config = dict(
    n_layer=12,
    d_model=192,
    n_experts=160,
    experts_per_token=4,
    d_expert=32,
    d_shared_expert=0,
    activation='geglu',
    moe_layers=[0, 1, 2, 3, 4, 5, 6, 7, 8, 9, 10, 11],
    router_score='sigmoid',
    normalize_top_k=True,
    routed_scale=1.0,
    balance_loss=0.000907,
    balance_bias=True,
    router_cosine_scale=20.0,
    init_std_router=0.0166,
    lr_router=0.000534,
    vocab_size=5104,
    norm='rmsnorm',
    norm_eps=1e-05,
    tie_embeddings=False,
    optimizer='adamw',
    lr=0.00167,
    beta1=0.9,
    beta2=0.95,
    grad_clip=0.5,
    batch_tokens=[32768, 65536, 98304],
    seq_len=512,
    train_tokens=280400000,
    steps=4760,
    dataset='wikipedia_en',
)
Below are experts of layer 7 (counted from 0) of a mixture-of-experts language model. Rows are named router (the router's row for the expert), gate (a neuron's input weights, with its number), up (a neuron's input weights, with its number), down (a neuron's output weights, with its number) and show model dimensions 0-191. Each number is 50 + 10 x the weight over its row's rms, rounded and kept within 0 to 99.
Before each expert's rows: "raises" lists some tokens whose logits its average output raises strongly, later layers aside; "mostly gets" lists some tokens that are sent to it at least half of the time. This comes from a sample of Wikipedia text that the model never trained on.

# expert 113
raises: "y", "rop", "ro"
mostly gets: " List", " Mor", " Pe", " Cap", " Ind", " pe"
router:41 62 60 43 43 49 40 46 41 49 45 43 53 60 71 42 31 45 41 38 63 68 46 57 39 60 64 49 47 59 47 59 58 59 43 40 59 43 44 59 49 62 47 53 46 47 49 43 45 50 52 45 58 53 58 41 36 36 58 56 48 43 57 60 48 36 37 43 52 34 42 53 50 36 41 46 47 53 33 39 55 58 53 61 53 68 63 37 53 53 44 53 56 48 51 39 44 57 40 60 60 39 40 40 40 52 58 51 33 39 40 51 61 41 59 62 43 27 43 56 40 40 47 66 57 47 42 54 55 65 35 51 51 51 55 61 25 31 36 47 56 44 66 56 49 62 44 37 65 57 39 36 33 36 44 58 36 44 48 59 47 67 48 44 32 27 64 40 27 44 49 66 49 62 42 55 60 66 35 57 44 36 49 48 78 34 60 44 49 38 54 53
gate0:54 63 56 56 45 62 65 35 48 21 32 58 51 43 55 61 46 47 48 50 38 64 59 54 46 46 54 42 43 44 37 57 61 61 62 70 61 44 57 35 49 45 76 55 52 47 53 68 32 47 53 46 59 57 54 53 54 63 55 44 57 57 29 48 19 63 32 46 47 51 48 56 54 42 42 60 59 61 70 42 42 43 40 42 49 65 52 54 54 62 55 37 56 64 61 47 61 38 68 59 46 44 49 56 60 39 52 62 41 51 57 43 50 50 46 58 61 53 52 58 40 67 41 60 55 38 50 58 61 47 59 49 34 53 57 50 31 27 49 58 58 51 61 47 26 38 53 70 58 57 57 45 47 55 57 39 51 58 47 60 68 43 48 38 33 50 43 32 43 33 57 54 55 41 67 42 47 48 53 56 51 67 40 38 53 48 51 46 42 51 66 57
up0:22 44 45 38 68 35 36 52 57 59 53 45 60 52 54 35 62 61 55 62 70 32 50 50 40 62 40 60 52 54 33 49 57 42 43 31 46 56 59 63 53 55 42 34 58 47 35 45 59 47 45 52 30 68 45 43 38 40 51 30 44 46 58 53 59 50 52 53 56 47 54 59 54 49 60 47 42 57 43 54 46 69 69 55 46 53 57 57 59 53 41 56 44 47 53 47 54 78 37 58 53 68 43 51 61 61 57 46 40 52 54 54 40 54 70 55 40 38 55 33 38 46 66 43 48 61 64 61 36 37 49 50 62 53 30 64 62 63 43 35 36 53 45 38 58 57 57 33 36 51 50 50 59 41 44 61 43 53 41 42 37 70 63 58 61 43 49 56 49 44 39 45 38 42 50 58 51 43 31 45 59 45 55 74 42 62 49 54 49 54 50 57
down0:51 51 50 55 49 79 32 39 65 41 50 36 55 37 56 53 54 63 47 38 62 60 45 47 41 44 43 48 45 56 28 53 59 54 62 60 50 51 48 50 59 48 49 41 45 52 44 42 47 59 38 67 44 38 44 47 63 62 27 50 42 37 51 62 48 35 49 44 69 65 39 59 48 37 58 46 50 32 42 57 38 53 50 46 53 43 49 42 49 52 57 62 42 54 28 50 75 39 63 58 42 56 28 33 65 54 51 65 43 34 54 60 52 48 50 54 47 49 45 63 45 44 53 46 40 44 17 42 48 55 54 47 49 49 29 45 40 22 47 44 51 51 50 56 59 45 64 44 49 44 44 46 47 66 72 56 53 34 66 50 52 52 43 57 55 67 43 51 41 44 52 63 56 56 48 57 55 43 58 48 31 51 71 60 33 42 59 63 51 63 46 56
gate1:51 43 65 57 56 53 46 46 51 37 37 44 35 60 59 44 41 44 47 68 55 51 42 64 60 37 46 72 67 65 53 28 57 53 38 31 48 48 69 68 32 29 59 62 46 66 49 46 51 36 57 53 60 56 43 54 53 44 49 61 47 59 35 66 35 65 51 51 55 43 46 66 41 42 40 40 45 63 46 52 53 55 42 59 51 45 50 53 55 43 45 38 48 62 48 57 48 58 29 55 67 43 37 62 44 52 49 42 51 50 54 47 76 57 52 51 54 38 50 51 37 33 75 67 42 49 53 55 68 50 50 63 56 30 51 67 50 47 53 48 62 34 48 54 53 58 48 37 47 51 46 50 50 45 39 39 42 29 52 75 51 45 56 46 54 62 50 54 32 52 45 46 57 40 45 49 42 54 53 53 42 27 46 64 40 52 31 52 59 45 67 56
up1:47 55 30 47 48 36 55 51 55 62 57 51 65 55 34 42 53 62 59 42 50 43 60 34 48 58 56 32 37 55 51 66 56 56 63 64 57 61 30 45 59 68 57 43 46 48 46 55 56 58 47 45 43 37 53 53 52 58 55 39 47 36 54 46 69 40 46 51 34 56 51 33 56 52 54 47 48 34 54 43 56 56 57 37 43 50 57 41 42 51 59 60 51 38 53 45 48 41 62 44 34 53 56 44 60 39 54 59 56 41 44 41 22 33 38 44 35 60 51 48 62 56 27 40 57 55 48 40 32 59 45 32 40 73 44 41 37 60 33 55 39 56 40 47 46 37 50 54 49 58 53 49 55 47 65 66 49 67 50 44 43 55 35 45 50 37 55 40 70 45 61 70 37 63 32 54 48 47 60 41 51 70 52 33 60 44 59 62 47 63 31 40
down1:51 40 56 76 59 42 47 35 52 42 35 33 55 62 39 61 47 65 39 50 55 45 54 46 44 51 41 35 48 58 50 46 49 50 52 41 58 37 50 71 44 41 34 60 42 44 41 48 59 37 56 26 63 39 47 53 55 36 67 49 51 35 34 27 41 34 44 36 50 50 47 40 43 38 60 50 26 64 45 53 56 56 48 37 59 61 68 53 54 58 55 34 38 59 42 50 53 52 53 60 45 42 60 64 55 44 60 50 33 47 37 42 61 30 47 40 46 54 51 36 35 59 60 62 43 45 42 30 67 51 30 43 26 51 52 38 53 61 56 51 42 57 51 57 43 54 42 36 35 54 47 37 56 37 50 56 35 47 58 66 60 55 44 58 44 48 54 53 73 62 46 48 36 52 60 38 60 42 51 47 32 43 61 51 61 52 47 51 42 60 47 49
gate2:55 36 58 65 49 57 57 45 57 43 40 46 54 45 64 44 54 62 62 47 42 51 56 50 57 42 44 47 56 44 51 55 57 57 66 49 51 68 63 54 38 28 54 42 43 67 55 55 39 60 44 56 58 40 44 49 50 50 60 54 47 59 42 56 51 46 59 69 52 52 48 43 53 48 45 47 50 59 36 62 58 61 42 31 45 53 30 68 59 59 49 48 60 47 56 48 46 34 58 51 49 44 51 64 59 55 52 65 56 34 55 46 48 16 46 44 35 39 42 46 49 31 64 58 55 50 39 36 42 47 50 34 58 61 57 49 34 35 56 39 55 49 38 51 62 39 39 57 67 40 39 52 32 47 39 51 28 67 39 46 50 40 55 54 51 44 79 51 57 29 52 46 37 38 68 63 67 38 55 51 38 41 57 47 33 55 51 31 66 67 59 44
up2:46 47 57 60 46 66 56 45 53 45 54 52 42 45 73 46 45 65 60 39 39 54 57 44 41 45 49 43 51 35 39 63 55 65 57 61 47 54 58 46 35 30 41 45 38 54 49 55 38 61 39 59 65 45 50 40 55 52 59 59 56 59 49 56 47 56 66 67 53 51 49 51 55 44 50 44 51 59 36 57 54 45 43 19 45 57 36 60 52 62 40 53 60 40 61 48 37 49 49 46 41 48 48 56 50 63 49 57 51 37 59 50 38 40 57 43 42 34 33 51 46 33 53 60 51 43 36 33 41 43 61 19 50 40 59 44 37 51 63 44 41 55 36 53 58 51 48 46 74 36 38 37 26 46 45 43 40 58 44 33 47 36 48 46 63 46 65 50 52 24 57 63 49 43 60 57 69 46 27 50 41 41 56 53 39 57 53 29 58 61 59 50
down2:30 58 47 41 62 66 58 53 45 37 39 65 41 50 56 35 51 54 47 58 49 47 32 42 52 51 43 68 52 52 78 49 41 41 45 40 37 48 63 66 42 56 55 41 53 52 42 58 61 30 43 48 51 48 45 52 66 66 39 36 51 44 58 45 56 60 58 58 45 42 55 41 59 48 33 47 60 45 60 66 51 44 54 26 54 46 52 52 45 29 51 85 57 50 49 50 54 48 58 41 46 59 51 48 32 56 62 37 54 48 28 22 58 44 49 44 69 56 57 55 41 62 47 51 44 51 49 58 61 36 40 46 62 45 70 51 62 62 43 53 41 51 52 48 27 47 54 58 51 41 45 57 73 51 50 58 57 35 46 51 44 62 55 55 47 27 56 33 54 55 44 42 62 48 30 47 33 48 58 43 46 63 61 49 54 40 54 52 47 37 57 39
gate3:30 53 63 51 50 60 29 52 40 43 58 57 56 46 63 54 46 40 58 40 51 33 48 42 40 59 43 53 42 59 49 57 55 51 53 38 42 35 37 45 50 42 53 42 71 56 47 59 41 52 52 48 63 82 51 61 47 57 45 48 47 44 67 66 58 41 59 62 35 41 54 56 48 64 59 47 46 51 67 57 57 51 61 37 44 51 42 60 47 55 52 49 41 63 61 43 48 67 42 48 50 54 33 50 45 39 71 28 57 49 38 44 45 47 61 50 43 29 46 40 56 58 54 67 70 52 47 56 50 53 49 81 42 55 44 53 69 37 20 52 63 52 44 45 60 62 67 41 50 43 60 39 46 52 50 45 44 57 39 61 64 64 43 39 45 40 63 51 49 63 46 40 55 44 53 35 65 54 37 41 52 54 44 38 56 48 44 52 32 32 68 41
up3:63 43 40 55 50 27 74 45 70 56 28 46 57 67 39 39 45 64 28 55 50 66 46 55 62 53 49 56 60 62 55 24 39 48 47 56 54 58 57 55 46 49 45 63 40 33 40 36 62 42 47 52 33 29 50 43 55 41 53 50 48 46 33 34 42 52 39 45 61 52 40 46 48 34 34 54 51 42 33 48 48 49 47 51 55 47 58 37 64 39 60 44 52 32 34 51 58 46 57 53 49 46 56 54 60 51 33 73 47 39 51 54 57 44 38 54 48 65 49 60 44 44 54 42 36 50 46 53 55 59 63 32 48 47 54 59 38 61 64 64 38 44 63 59 43 40 43 47 47 59 35 57 67 48 46 59 63 39 58 54 51 43 45 60 49 46 40 41 55 55 47 62 52 57 40 68 35 46 67 67 52 57 54 62 34 44 47 45 61 72 42 54
down3:45 43 40 59 49 48 68 65 52 64 43 53 60 62 44 55 48 55 51 32 47 49 39 55 45 47 46 63 59 67 26 60 48 53 35 41 43 42 48 51 34 65 56 45 61 35 64 41 55 64 42 49 62 52 41 34 54 61 65 60 45 73 63 51 66 47 65 63 60 44 44 47 45 57 43 56 50 55 30 57 53 68 54 51 65 56 45 63 59 48 44 54 62 56 63 56 37 34 45 48 63 64 46 61 44 48 49 51 47 41 44 49 67 50 45 51 55 37 77 68 65 53 55 42 69 63 56 42 50 60 60 60 59 50 45 47 60 43 27 48 55 61 64 54 58 39 69 50 51 41 67 47 44 37 47 52 60 52 37 50 46 59 40 61 43 71 74 41 45 55 46 57 69 54 49 34 60 44 42 50 55 43 50 62 35 52 50 57 52 58 46 34
gate4:73 50 51 55 59 36 54 42 47 48 60 44 56 49 51 59 54 62 54 40 33 58 40 43 55 66 59 46 59 40 44 54 64 42 49 54 49 50 42 51 44 44 57 48 63 58 52 40 53 39 60 39 51 62 40 46 33 48 64 57 54 59 57 64 48 54 27 43 51 45 37 54 54 30 53 46 46 56 38 47 44 45 50 54 56 52 44 35 73 65 47 46 45 28 33 33 54 25 54 49 64 53 38 37 40 52 50 58 40 57 33 49 52 52 60 53 58 29 35 65 39 69 36 42 57 40 66 28 54 63 60 44 46 39 50 56 52 55 68 48 56 40 40 37 56 56 51 58 64 34 36 48 44 47 53 61 41 51 51 43 71 52 57 49 45 48 32 39 21 69 51 48 65 52 50 45 61 53 65 52 53 51 37 53 66 62 57 41 48 45 34 44
up4:29 47 51 58 46 58 60 63 63 46 45 74 49 44 33 41 41 50 61 52 51 53 49 54 29 51 58 68 59 50 51 50 47 49 50 69 60 60 52 31 54 59 36 44 44 39 51 45 52 46 43 58 41 45 55 57 58 59 55 50 40 51 50 41 46 43 57 48 50 32 47 29 49 55 56 50 52 37 53 66 59 33 40 29 47 62 59 69 33 48 47 61 66 54 57 58 47 59 49 57 40 59 60 63 59 35 55 58 42 31 59 44 53 38 42 61 51 54 54 56 51 39 57 55 62 55 54 76 68 40 47 49 54 46 56 56 55 47 29 59 58 57 63 36 49 50 51 57 44 73 63 54 66 51 55 47 63 64 45 43 30 58 46 53 59 51 58 59 76 34 40 51 48 72 39 56 35 37 61 39 46 60 48 56 31 37 43 45 56 55 63 47
down4:48 44 53 53 40 49 64 54 49 44 60 43 35 57 26 59 34 35 57 43 40 52 53 52 46 50 44 47 56 49 49 62 33 36 58 33 53 53 61 51 44 50 54 57 43 48 50 55 51 48 49 43 60 54 51 37 52 55 69 44 45 60 46 49 48 50 38 56 47 49 49 54 60 62 45 51 45 70 56 55 42 52 47 59 54 67 33 56 51 42 53 29 46 41 51 58 32 17 48 47 37 68 51 34 52 44 68 36 61 57 43 43 59 56 52 58 35 25 63 35 69 41 43 53 46 45 47 37 58 50 49 63 27 49 65 51 34 51 48 54 47 37 44 51 46 56 43 53 34 49 53 49 31 39 50 41 67 47 45 53 63 44 40 23 51 61 44 61 45 63 36 55 39 54 28 62 59 37 66 43 64 45 44 35 67 62 51 54 37 51 34 50
gate5:37 39 65 49 53 53 36 56 14 52 58 43 57 58 45 48 44 59 46 50 43 39 67 47 65 57 34 53 56 46 68 37 53 68 36 47 50 46 60 33 39 48 51 59 30 28 41 45 60 61 48 48 40 45 69 54 47 46 54 48 62 44 56 65 36 45 51 64 40 36 44 39 47 22 57 56 47 36 62 41 56 63 50 47 51 61 59 64 51 36 61 42 49 38 46 50 46 52 54 36 60 42 73 54 38 56 58 55 43 41 44 56 43 51 39 52 38 54 45 48 59 56 60 42 57 46 62 28 70 66 42 45 40 51 57 44 50 43 30 58 51 52 35 50 60 69 51 46 43 47 57 34 40 38 61 60 38 62 74 49 40 48 46 42 51 52 54 50 55 51 59 52 54 35 36 45 62 59 55 55 52 43 32 43 55 50 42 37 50 55 37 58
up5:52 69 20 55 49 34 47 65 70 55 41 58 46 51 49 49 47 56 38 51 60 65 30 38 39 57 60 59 54 59 36 37 36 46 58 48 45 36 29 58 51 51 55 50 65 66 55 42 37 37 44 45 51 46 49 57 57 45 46 54 37 35 45 41 61 37 38 35 58 44 38 61 64 68 37 40 44 52 50 55 52 49 63 54 54 48 42 37 50 38 49 62 48 46 46 56 48 54 57 39 39 60 26 40 59 36 46 42 60 41 38 47 63 45 51 49 56 53 55 45 39 52 52 56 45 47 29 58 31 58 41 39 59 44 55 60 50 74 57 47 58 59 56 56 46 35 49 43 43 63 31 54 69 58 46 62 71 43 41 66 63 43 41 60 48 61 49 44 39 59 30 45 67 62 55 48 52 38 46 71 51 63 66 59 47 52 45 50 57 50 50 46
down5:48 42 43 34 35 49 64 62 56 73 57 59 58 49 48 48 47 45 40 40 42 38 52 41 36 57 70 51 81 25 44 58 52 55 55 31 47 39 54 48 62 31 44 44 52 53 43 48 35 33 56 44 54 32 36 44 43 33 45 55 56 48 59 45 48 48 61 53 51 47 48 54 48 65 38 33 63 62 62 42 60 36 27 51 46 53 65 49 51 56 57 30 56 42 49 49 50 33 42 51 64 55 54 50 45 68 69 55 49 47 53 55 49 43 44 77 58 36 45 43 40 59 42 58 64 48 51 45 51 52 51 46 45 50 48 41 42 74 57 46 71 53 53 50 62 59 49 41 59 61 61 61 61 61 47 43 56 41 40 59 44 48 44 44 41 62 38 34 40 55 36 49 46 53 50 47 55 57 54 47 67 52 46 60 62 24 44 67 33 54 40 49
gate6:53 44 46 48 51 54 52 57 37 61 62 32 66 49 41 33 35 68 58 31 63 46 46 41 56 57 64 51 56 56 58 53 65 62 57 37 38 50 41 80 40 50 54 51 67 38 24 47 81 39 46 51 45 45 56 69 38 39 46 48 46 34 41 51 41 58 50 45 37 54 48 60 40 41 51 46 42 48 49 41 58 47 67 37 67 49 70 48 56 38 40 42 54 59 51 58 53 55 42 48 54 30 43 48 45 51 65 44 43 30 60 35 39 31 52 47 39 32 38 35 55 43 46 42 48 63 57 73 46 47 54 50 53 69 54 58 28 60 48 39 52 67 47 52 65 57 52 55 41 52 41 49 49 39 61 60 41 39 49 57 44 59 55 49 51 59 49 64 55 68 35 53 55 53 47 65 39 56 50 52 43 52 50 54 51 61 47 57 39 58 42 60
up6:58 53 39 44 42 58 45 63 45 61 67 45 58 52 46 41 44 58 54 38 54 37 54 44 63 47 64 42 37 50 51 60 68 57 55 42 44 50 48 69 51 60 56 43 62 53 34 53 81 46 45 63 35 37 48 56 26 48 43 39 43 29 35 53 50 55 56 40 38 57 49 48 39 32 67 51 52 60 57 53 45 64 68 53 53 44 70 41 43 47 42 44 60 67 50 57 45 61 49 49 59 27 44 49 38 57 54 45 52 38 62 43 31 42 58 55 52 29 49 35 57 52 49 43 46 71 62 65 44 37 52 49 57 70 43 49 31 50 54 39 66 51 40 39 58 49 48 52 48 44 61 43 50 48 63 60 36 34 52 45 33 55 57 44 55 58 47 59 49 65 34 60 52 47 55 68 44 66 47 48 51 38 56 62 59 57 60 68 41 49 37 44
down6:55 68 51 62 55 53 58 53 64 43 55 62 50 54 47 69 50 55 39 57 58 42 57 57 57 66 38 47 69 61 48 54 62 48 42 52 35 35 56 35 66 55 52 57 46 40 48 58 65 65 57 37 51 48 44 55 38 63 33 57 71 53 67 53 52 73 44 54 52 58 48 48 58 62 57 54 63 57 62 54 49 47 49 44 48 46 49 51 68 39 46 73 58 60 30 56 53 51 39 54 56 39 44 47 50 43 56 50 57 39 51 67 40 48 44 38 50 46 38 34 57 57 69 38 59 54 43 64 45 54 60 52 50 35 29 43 42 50 39 59 44 49 54 47 43 41 66 63 46 58 40 58 71 54 27 56 63 56 50 62 66 27 38 51 58 56 48 53 54 70 56 47 76 58 48 41 49 55 48 61 35 61 30 73 40 47 54 58 45 50 46 52
gate7:50 42 74 59 65 45 46 52 58 55 48 49 52 44 60 26 36 45 45 54 38 56 50 46 39 50 58 50 52 64 58 58 43 44 54 59 54 51 55 53 46 44 55 74 36 52 48 38 51 46 55 45 48 37 45 50 48 38 55 62 45 52 29 42 66 55 50 56 42 37 49 74 43 47 53 45 43 62 57 55 50 44 41 43 55 61 56 47 53 51 39 50 34 55 38 44 54 43 51 46 61 77 33 45 61 60 42 65 43 25 49 33 47 53 49 33 52 40 40 37 41 46 37 60 66 53 56 44 36 70 54 45 53 34 42 49 47 60 45 38 53 43 40 48 61 70 42 51 78 49 50 45 66 42 35 52 21 51 42 46 75 44 47 49 62 46 59 50 30 50 42 66 56 46 51 61 37 52 39 71 52 50 35 45 41 50 53 48 45 42 56 60
up7:51 57 26 35 47 55 45 53 53 40 50 50 53 56 41 66 66 56 45 51 59 54 41 47 50 65 47 56 55 46 55 32 50 53 40 41 48 38 43 61 45 61 54 37 71 48 59 47 49 59 48 50 48 65 60 61 58 50 51 39 53 49 66 58 32 37 46 51 48 56 35 40 55 46 46 50 44 31 59 45 57 47 69 56 56 38 38 56 49 38 60 49 55 42 56 27 55 53 55 54 39 20 54 54 44 36 66 32 64 63 30 65 59 44 43 59 34 61 61 59 57 46 61 43 43 40 41 62 64 40 48 48 47 64 64 59 50 47 54 66 39 63 64 56 40 38 49 52 25 57 40 52 53 52 66 53 74 47 63 58 38 51 50 50 53 54 48 47 67 64 51 26 51 64 45 41 50 43 66 30 54 59 60 52 50 41 36 48 49 59 43 43
down7:60 43 66 50 60 43 52 48 52 42 41 70 45 61 39 47 61 38 48 45 30 40 58 68 47 44 38 44 36 64 39 34 51 64 48 48 27 56 56 48 61 60 70 39 51 62 49 49 55 42 68 45 46 60 39 64 42 43 70 52 44 44 28 34 53 52 53 38 73 54 47 65 55 42 59 58 40 67 42 47 43 56 49 64 47 61 59 42 49 76 62 36 42 35 63 54 49 56 47 59 69 73 50 53 55 47 43 66 38 51 65 44 45 51 56 28 51 32 52 46 48 47 51 46 57 44 59 49 45 60 48 32 39 45 55 41 43 54 66 47 59 47 51 52 36 66 46 50 57 45 59 59 44 46 37 58 41 47 40 63 44 40 31 29 57 45 49 48 53 57 37 54 60 60 42 49 44 53 44 46 51 52 39 74 56 34 51 49 50 42 44 56
gate8:44 50 47 62 45 62 41 32 49 33 52 47 47 43 41 43 57 62 63 45 47 50 66 58 44 47 64 46 47 49 47 49 61 52 70 56 61 56 54 40 56 65 65 67 62 47 57 40 46 41 54 53 52 34 65 46 44 53 58 43 42 37 48 79 37 36 57 38 51 20 47 61 47 51 33 48 60 47 49 34 53 45 48 51 52 59 66 66 45 39 45 49 50 50 66 60 52 44 43 63 64 58 73 45 51 45 43 61 46 46 55 52 62 45 32 42 46 45 50 47 63 60 55 55 65 57 60 59 50 51 42 36 32 39 32 43 41 47 36 62 60 62 41 67 53 65 48 55 51 71 43 50 52 38 37 53 39 69 45 49 79 68 59 56 51 67 46 48 46 53 45 56 58 42 47 56 58 62 51 34 48 40 64 60 61 43 45 46 53 67 55 41
up8:47 56 45 57 38 66 54 43 35 45 52 53 47 44 43 42 60 56 65 50 51 43 65 57 39 43 57 37 41 42 41 52 60 45 61 54 70 59 52 40 54 51 63 54 45 57 65 59 43 52 53 61 50 36 53 47 50 41 59 51 41 48 47 60 44 42 56 46 56 31 52 64 39 43 34 57 60 45 43 40 43 38 40 50 52 68 60 59 41 51 36 44 53 62 72 62 51 47 38 74 69 58 63 41 46 46 45 56 42 54 54 71 57 59 47 42 56 45 44 45 63 54 57 62 55 50 63 49 44 44 38 33 41 27 36 32 45 33 54 51 62 53 35 57 49 59 40 53 66 49 47 48 46 47 36 42 38 78 34 36 66 70 61 53 56 60 57 53 39 46 47 58 52 42 59 44 68 66 52 32 57 35 41 64 65 47 48 31 54 68 57 47
down8:48 36 52 54 49 53 53 32 46 46 49 71 33 63 48 57 52 39 44 44 45 48 66 51 43 57 50 42 40 43 50 44 44 46 54 39 50 41 67 47 59 51 45 60 55 50 53 49 38 55 47 43 41 45 46 52 54 38 58 46 62 36 32 27 54 52 45 59 46 52 32 37 66 60 48 48 46 44 51 40 51 55 41 50 29 50 56 43 44 41 54 49 58 63 54 56 53 51 53 45 47 60 34 29 50 31 52 35 43 50 60 36 43 52 43 53 72 61 42 62 47 64 36 61 70 53 43 31 48 38 42 27 47 58 59 40 55 62 59 41 53 54 63 38 39 42 54 45 54 48 64 64 48 53 69 43 44 48 64 60 42 36 53 56 48 57 22 53 48 63 42 20 55 50 34 56 46 66 43 62 76 52 53 48 45 36 49 45 52 76 62 57
gate9:54 37 61 53 47 52 46 59 43 40 70 44 28 71 59 47 61 56 48 32 44 59 42 48 52 45 42 42 41 52 30 57 53 49 51 54 58 50 63 60 49 46 55 45 36 57 42 48 49 34 56 49 37 36 61 56 39 47 46 39 38 44 35 85 50 53 56 51 57 36 40 64 40 41 59 53 46 51 59 48 55 61 51 65 60 67 48 60 48 64 44 42 51 41 66 44 46 53 42 52 47 60 48 62 43 71 53 40 43 27 53 41 46 36 52 45 58 37 47 54 43 62 46 47 65 30 56 50 48 60 61 43 66 57 48 50 44 50 49 40 55 37 72 48 41 40 34 50 68 60 34 38 53 54 38 59 70 48 38 59 59 49 46 48 45 63 47 56 64 35 36 47 32 61 49 46 72 46 36 32 49 49 53 63 49 55 64 50 41 63 60 38
up9:58 41 66 53 52 60 41 62 57 44 68 48 35 63 58 61 55 49 52 23 50 49 45 58 50 49 47 30 43 51 28 57 52 43 56 61 51 49 64 60 51 41 61 47 43 61 45 50 50 36 57 51 60 33 58 51 29 55 46 42 51 51 47 81 54 60 58 43 66 51 46 43 44 41 67 55 50 58 58 44 53 59 45 70 46 60 47 52 48 65 49 47 42 37 55 45 28 43 59 53 40 56 51 67 45 64 44 54 40 39 55 38 32 39 51 46 64 38 50 63 40 49 34 45 62 24 52 43 40 56 65 43 68 56 37 46 42 50 54 37 47 34 64 41 41 55 41 50 70 53 46 34 47 53 51 52 56 44 55 48 53 38 51 47 47 55 44 58 72 22 55 43 38 44 55 55 67 55 38 36 42 46 53 57 56 61 68 43 50 50 65 40
down9:43 47 59 62 66 50 43 56 42 39 35 79 68 42 37 41 67 34 53 53 45 46 48 40 44 40 51 66 62 55 64 49 61 63 70 35 38 51 64 49 36 55 35 44 38 57 52 40 50 51 37 32 46 46 35 54 61 54 45 40 49 70 66 27 42 46 54 31 53 64 53 52 55 40 47 47 59 45 51 45 45 42 42 56 56 48 42 35 59 55 58 45 69 36 69 39 45 47 43 60 52 47 37 53 43 42 55 62 48 48 59 56 51 49 34 47 48 68 44 49 54 55 48 42 42 51 42 71 48 48 45 29 35 48 58 51 45 52 43 66 51 59 45 53 60 42 59 48 59 65 63 63 69 43 49 38 54 45 67 54 65 40 60 58 38 38 57 49 46 39 61 38 61 45 47 48 37 35 53 50 56 59 70 53 57 65 44 67 60 60 58 53
gate10:24 48 59 45 51 54 18 30 59 46 49 45 37 69 39 51 56 46 51 46 47 28 55 71 51 41 56 53 37 49 60 45 37 54 45 32 46 54 58 60 50 40 62 47 54 51 47 50 28 54 57 55 44 63 45 40 59 52 55 62 43 43 59 63 61 34 63 56 67 41 45 51 55 52 52 32 48 50 53 64 58 80 57 52 70 65 43 62 70 50 41 28 36 55 44 52 32 62 41 56 33 53 55 51 47 45 44 43 51 47 60 66 46 54 39 52 46 27 60 50 43 38 58 58 59 53 47 54 45 49 52 53 55 62 66 54 60 42 48 39 71 54 51 57 58 40 24 63 62 55 47 50 49 48 48 38 46 49 40 50 59 40 45 39 56 48 68 59 37 49 39 55 52 56 44 62 51 52 37 51 62 44 55 43 34 60 46 61 48 51 59 43
up10:33 43 60 39 40 53 27 30 54 47 60 53 40 67 34 51 56 42 53 55 48 17 58 53 52 39 57 49 37 49 55 49 36 55 51 44 53 63 66 56 68 42 61 44 51 60 53 49 39 48 57 53 49 57 36 41 55 46 54 50 50 56 58 63 58 45 65 58 66 49 57 62 50 63 49 45 58 60 49 59 50 70 53 59 65 72 43 57 55 55 44 36 41 54 52 55 28 56 39 55 35 35 53 55 48 37 47 39 46 52 56 65 44 57 37 60 60 46 66 52 40 43 67 58 58 53 55 45 43 47 52 55 56 56 62 38 53 29 51 43 74 36 50 56 69 45 41 54 58 57 45 42 42 48 53 33 35 48 30 47 53 43 43 38 53 50 68 58 43 36 39 59 49 61 60 56 41 59 32 53 60 41 48 51 36 72 48 66 38 38 59 44
down10:56 47 67 73 50 57 64 77 43 54 65 22 45 47 60 51 38 51 57 74 48 44 42 52 52 51 48 53 59 32 62 35 64 48 41 54 68 60 37 43 51 56 37 52 44 52 53 53 55 45 63 66 62 46 41 59 53 44 51 46 46 77 36 44 40 47 60 38 34 52 25 41 42 65 32 47 51 55 66 66 49 53 54 50 49 32 54 46 43 45 61 59 54 55 47 62 62 60 50 34 55 51 66 45 68 70 36 41 41 41 51 37 62 46 53 68 51 66 34 46 33 55 44 53 39 55 52 53 50 57 49 45 62 54 51 45 34 48 52 44 55 44 49 49 37 56 56 52 50 46 65 57 46 33 52 42 59 47 69 41 39 49 42 50 47 47 43 52 51 50 70 51 55 43 42 60 58 39 55 57 50 42 51 25 49 55 48 48 71 51 53 49
gate11:41 46 65 43 37 52 51 23 39 46 52 70 46 43 46 34 53 41 52 41 49 71 73 55 38 55 57 40 48 35 52 54 51 52 52 56 65 56 50 42 58 52 44 48 32 48 63 57 38 56 60 50 41 44 52 52 42 44 41 52 56 69 39 61 42 57 53 34 47 48 53 63 51 29 42 57 70 56 37 37 51 42 32 58 58 54 44 47 70 55 63 29 40 42 57 50 39 60 53 66 45 46 45 60 59 42 52 55 63 49 59 39 53 48 48 47 58 33 62 48 50 48 43 81 45 39 35 79 52 56 62 37 45 55 46 55 40 55 42 53 64 72 38 53 37 70 40 56 70 58 57 65 42 42 51 52 62 53 38 49 53 45 50 40 53 49 54 53 51 33 63 60 37 51 36 40 48 57 49 49 50 45 41 51 62 54 54 49 66 66 53 53
up11:62 36 65 29 43 46 36 50 41 54 39 43 29 41 50 52 61 47 57 69 46 48 68 47 46 36 39 51 35 63 44 52 39 55 45 47 47 40 53 45 43 46 39 41 50 52 66 46 57 57 36 55 42 48 48 49 33 63 46 48 54 51 51 52 64 47 51 50 35 47 60 43 65 53 50 43 58 55 39 35 52 64 53 49 26 51 37 45 54 48 65 50 53 64 35 40 64 54 58 54 67 48 75 50 46 36 39 68 66 50 50 48 53 52 38 51 33 62 35 47 54 53 56 73 61 54 68 48 42 58 49 57 48 57 32 58 57 64 41 39 56 58 24 49 36 70 36 39 44 40 46 67 45 53 46 58 42 39 60 42 49 42 54 64 64 39 50 71 41 44 45 52 35 45 42 62 25 56 54 54 54 51 35 51 61 42 60 56 52 44 43 54
down11:39 54 53 62 43 70 58 34 75 48 49 49 44 58 48 44 53 56 47 64 41 61 59 51 40 40 43 47 48 71 45 43 51 46 48 39 40 41 58 35 63 61 58 39 54 55 61 62 50 44 63 30 62 27 63 56 50 55 61 66 50 47 62 57 48 70 64 59 58 48 40 43 46 40 62 49 48 47 53 45 53 65 65 40 47 37 60 66 49 43 43 63 50 51 55 54 49 53 51 57 56 70 46 51 54 66 55 54 43 58 37 46 66 49 46 48 67 64 60 53 47 56 44 56 36 62 51 45 44 45 54 59 37 30 45 43 46 38 33 46 58 49 54 54 38 43 42 45 46 28 43 62 46 68 47 30 51 49 65 39 53 63 55 36 52 40 42 40 30 65 54 62 39 31 37 49 45 44 46 34 29 40 37 45 66 50 56 39 51 39 35 44